{"normalize_top_k": false, "balance_loss": 0.00216, "router_cosine_scale": 10.0, "groups_per_token": 4, "norm_eps": 1e-07, "learning_rate": 0.0072}
Below are experts of layer 5 (counted from 0) of a mixture-of-experts language model. Rows are named up (a neuron's input weights, with its number), down (a neuron's output weights, with its number) and show model dimensions 0-223. Each number is 128 + 24 x the weight over its row's rms, rounded and kept within 0 to 255. Numbers have three digits each.
Before each expert's rows: a language model's description of what the expert responds to; "mostly gets" lists some tokens that are sent to it at least half of the time. This comes from a sample of Wikipedia text that the model never trained on.

# expert 12
Description: Short lowercase word-start pieces after a space or hyphen, before the rest of the word, such as ch(osen), m(ate), b, sh, sp.
mostly gets: " b", " sp", " sh", " h", " st", " re"
up0:136141124134142128141150142121152145149164121154129123130096138150159087128131130157108135137130106126155094148133114120124122158116106145124119111075120172120141106128102116195156096085117132077131160145113150100147087099105126117125147160166107107145109138136109120110121106099088152170148138106139133138114148120135128086167119123140153122158115148095136093170117111158160141134122149155136125146103134121134118111131120128137185136075151089105098193122125099124115142075117114132169112124140133142151149085153153167126141147130137117147147144103162152064142067098110113129149097145084118093142083147131128168132124098124102142134116118146104135172092133146078164088160
down0:124153122106093088118119125116125102096143180149138132145159137168127133150138113165130136122122110134075095149115128120085108091155116120137106148128167157079158149078130128076127120116118131059145110140141125137105116152115123090141156122156065143126107159124107133101111128131129123156098126080114131120132134162111134109106161139171136154124168101144120120096093103147144132089161094162137112112116111127139131136116154100163159138119091127125093101106151106129115134119087156105112123071150090108176138096184158127117147122077122075148133119128148079127146161123146117122086123133115132167150142144138099145120111098146139140153125164146130135130104162160112129129084

# expert 9
Description: First names and the opening pieces of surnames, often in sports tables and biographies, such as New-man, Mad-dux, William, Bob.
mostly gets: " Ed", " Mad", " William", " David", " New", " Ram"
up0:167146105164076124130131153126133114125133098131120178107147103124120159126136179121155121141152160166143122120119143151071113116102122116180135110148145050134107137121156131071133114147159113119130178137162124133132149164157116147146160133159141139137142140147112124156102085132137159155129098130143099084143160101147114075147123135136134149075097126135113129103155119127172120124134141130141136125136099109097129120135105109154138132112109153146113112126138105104135195136111155177102146155115082160132101167097155102094130109120110149120094153098121124123123154156069155153123070141169108171143139169113138124120105142105115168103145110122121129118141145146151127109094
down0:094094130161191138110139113160159131139141094118140139141086120135074107164136100129136136141096133131127130069148123134058103106141141142144108133166123102115134123070082158118133164148119087130144119103117126151100108132114124108157114091187112140118173118106148181161140157108099089120136125133150111147130146149143118134126128114160130061139094119155118167109145128084139110166109160161125140122077148147110147114122104111154102109144122115119166136119128103162115113115091150142121097138113122148102132101114169129125117116089159147142147086189134155110142158146166107132151161161193113144134123139128129135123111110117172109110149146107122127115130112119122127144109

# expert 10
Description: Word pieces and accented or non-Latin characters inside non-English place and personal names, e.g. Arabic, Persian, Vietnamese, Thai, Hungarian (Qazvin, Nguyễn).
mostly gets: " Kh", "ร", "ü", "ı", "ā"
up1:106107139122118078131149137115126162134173096109136111106135144156091062155100134142112159152105142144128145134153108118114117137103100093134118115136113092110109091124160149099116068116107105166125133182139094119111135139119146172157144119143132117136136146161149127130133102137145133127101144166141121114099102097129099161116116123139176176120144132123143143129173128074103124133121132144144101137152078099124072158134090138110147122095117147139113139152139164096121104143073165128105094083087167152161161122109114132118122138146122135153121122121117130181135152135135201105108106121114130101119136146083111133147113115145118104092157151172107150146168107158107107162121
down1:129145094117152156111131117133151147142132132165083091086141129165152125070109125086040110132147171084117130127115112119182127141145074111132100141130141139138137130136122098115116140124124100147143147135183123168081104115125124116102092155111144138093099110109108136144120145171124132157081116162154122133107122098079130143117139115098114119099109175118148128129148141183142117115129116143142134133108123105155139150107161189177147118118129117140118114089132146106138100119128144148170148119134166105111102143131172131160126124118118116099172152124135123167114058154131097160111149104108112122127134115104101094152131084135131140140157149158166117109133141144132094107123

# expert 37
Description: Short vowel-consonant pieces inside ordinary English words of Greek or Latin origin, such as ind-ec-ent, Pent-ec-ostals, mon-oc-ulture, p-etro-leum.
mostly gets: " Te", " ne", "==P", " Acc", "mb", " ep"
up0:161150144169185129158138130139167088117135124112117122102104119113113096098107090123159134161138143136119122125147118141150134137098154087100134119188108115113104102156119102105159145118109141130111132069122135103139089111159165132114113141117129108107146152074154112136120139130140173147111118110133121145120152086132149112084117124121120140135121159151135125098169117128143089161126136108112099120118112115162089142072123113129122091122130133119094092140105112156110180113119115093100093114144146166099132150108165100124097129154125160130107099125108181080111103159132133135181125104130098110102131150140120134154104140149075107143167103141106080097160134200131123110110
down0:122067114179149132108142131139090142115138196107134143151156097124209119096090142126109109125116136138136172128114150140106127156133133089161156133136110111143127092099127118113126136111125125122127086099127133125118118137148142123099119110116114169145154098144115138128110163188112168127136143111142107044115108142100132128124149169126131074109109103151138163121123145116161109117116122119135146137165188103151166141102154135152114123139139117133101134114161149110132144111089144096129115155078180149120155123156109124164141161091139106108115092131117140148078126112138132100110143144097123108138161142113154111081109133133129117123093129138142099127081150171129153144085

# expert 31
Description: Surnames and their word-piece endings in name lists and results tables, e.g. Johnson, Singh, -ová, McHale, Temirov.
mostly gets: " Singh", " Johnson", " Taylor", " McK", " Jr.", " Jones"
up9:090126143075100152117140104090151096131157137051106156105109131133154203150095140102113194162105142117103136125149125138117153151145133115140128077112117108113142132131148113123131117153138108139138113127121101119124098126123112161113119142140120133104100092124140118116174118110186121126138127130085157138134134105097138153127144121154133187134124158151092105124159188141135110128131133116180126181134152132107169119124097130127124136129168091114162066093152109140156126096085136160131138116128154109145118165127157177127148091110123112141151140129154124162081156099120144146072118146117105143142143125142100125117165135124108152119139128134097133095142110150102089118127
down9:111142119131127128113131138095103123125154161115094124170168087117114080140153105108130079150129150103150143098133135140132134110132159122141131097145145163153110108162167083180128094161146132159120170147134106152121113123136134117148118087106125122088144193124125097094122136114108134141115126184124117126136121140091166130161138171158123121118098162104141129159137116134138129151131105115124117093124116125134112135139115101105107148093136136100123151111115092122165127106167084097135136188136126114162147161151057095124140158137127123144119114115137129136127129114100148106124129165158098108049178146116103149150102165121109119111136151154198144107099124094121088110127

# expert 2
Description: Single capital letter starting a proper name, often a surname after a first name or after a colon or pipe, e.g. Bob D(ylan), Majid J(avadi).
mostly gets: " K", " N", " | K", " W", ", K", " T"
up1:147112136156119147111133121129112091174154179121144142095159085144096141132167127118142132124186106169143142126058088172123140153144112102145117128145104137163124114154146138128153157101143135170071148125092124112131086147111133167112071126139113109103146155075158125111090136149152125155130172139125116136110120119103085124183112137130095163150153158108128089114133118108113168141159080144055146097130172123098143124120127160138132130150136141101128121106122116110117129091154114138152158154125123116114118123139131118133109104119076137087168120138127157141097146153126129127115096121139142144150134160088112121134135104121118128160137155091123158152114129127161149171101
down1:135136139143095091145121097106131127126148163141115134130178131151086132176160128134148100144150072154121096106114098102207087096123126108155121108102136142210140112093125127089120149072127146117072128129092119148109144135118123183087117152132139159112157161093113122137132148122154117111160135122146129154094133110075130088129146127167112094149150133161126163127124149134139109132147127154150113133118155126098101120127134121123138130124112113097076118147149126100104113129109120115094141148133129125066124121082086105137106163123119126161125115131120112135114161099108127144140094136133151119106142179121113136145135087166092121142143143126179159136101090109148151130140

# expert 27
Description: Words inside titles of songs, albums, films or games, often capitalised or in tables: Love, Night, You, "Wonderful", "Rise".
mostly gets: " Night", " Love", " You", " Dead", " | \"The", " Heart"
up0:085156134164128137149131119142164109147114108115156118129129131129119123134148109151093139152121125146093157151146137148153139111111151135116101106169112130147089098122113135170217131151103136136142129086154151133114151116127128161132155139094102130138174121143145112165137104128123134130129161139156133151178159134101143153095164172111160166109073100114084110108128075123143153095146120144166124123151104125114143161153123145097111107139130126142162115163145155119117174121114134150145148127145144133128114111184084126146114146143118093099126101080145074116100127141122100120150125151128115175108157149162146149177075156106118103125109136149110147147087142071152128127115
down0:123097099112201139168150121138092102121113137131135108127167148135103158118111101147135093115111151149142125132152086137139099129130108116118115136124145122141131087137145143173118116164121137146139112177131116133109099196167106132128177116116136148105150132151117147113103126118118147124108166090157071102125126116122085113185139123141145123125102102105147114133087158144163105200116122116105141118146122102059138073167131102139153133150157065154120120121120142143107087126127128144134143178135135135126156117135110140098136131064083122130155117133153130119102160121129106123141120138130165173167146106132121134135103164144124124131117136108103111099162137183121133101150

# expert 33
Description: Endings of German, Scandinavian and Dutch place and proper names, such as -stein, -berg, Karlsru-he, Staatlic-he, Söd-erman-land.
mostly gets: "stein", "mann", " Berlin", "berg", "stad", " von"
up9:149124135096133148119135132114080134167124132117135139137107137129116144063149142157126154137117141148147157166136129134126127074123112141135178124070138097122138090099132107127225108081160139120097138165128121124101145131129160130133160139124136106145146146140126152109131117110104148170124160099136108115101131104089116122125145151140131101142135156128130109156164087122087081147124135090133106146141152125135142111156123113166147115120078124161138110157145149118130144148121148166152139102147193144123106115140138104144137115153068160138130174106105174131124174162154170150118138119115112093125087162090105136150157121152099115134166118122097133133156164114148117120089
down9:104102111131171151119149175145146137106153135144106126131157160136139155132163069130091139082110174135124084129134138093105110106138114121104128134146135135107092151145127163075086143108143137124161060164151118171116097124143170125170128131083130123172133136115137155115113149137083098138125112133126110152147132143162154132117146107100132132142109153107147130112146149152101165140102175116097152153115131095149121126140109150149134116136128142116109144095139126112140146169127131143139128162122110100136097095131114140106122157129121154116136103102114105055112134145119157088099132086187102151152129111157129156127141136102108160107115093162173145093138122065132176124137

# expert 11
Description: Plural group nouns and figures in census or statistics text: females, household, people, million, %, 000, "were" after counts.
mostly gets: "%", " million", " men", " population", " women", " those"
up1:156133125121097165087123110116159147109088137120164143089141122121172150120111130119115153120139106127132147128155152079110102135132140095142104083138122078085169117160088127134098127098092079143118169124140108137156177132124158135139191163126116117124125109119139138123167118105130121131083119169109160090118073137161111099124085122141129113125105127125138144106128120112116116153126164130111147126141121148141120165127087129130103140154102101125114135131166087145130149125149097109159143111115079158114130093124134122070101158112138126116134061108119132118126137176140101114146158133146167131099130112119140115192127175102107147102100114109113100122141177166115114100095
down1:112120160109141130125150110120133126130160122145091116119135122145129121131132095098110131180104154110148153110164134089159123123104119090157111148105125096084162165147133134132129108173154131130129145132149163138151168100121140126087150112112105124101113090190108114169134119104148115140091118125149103170116115133120107144117085126176132074089133166143150121132159153119075104124103140146125095122114093114145112129115175118124095136153140135114111136150154164091172162124128145131148110122166113119137151096126112092129128131131178086189145133128106153124103113161126136169099121098132153045166102140086159139119111090094134142136146109101130136135104107150102150152128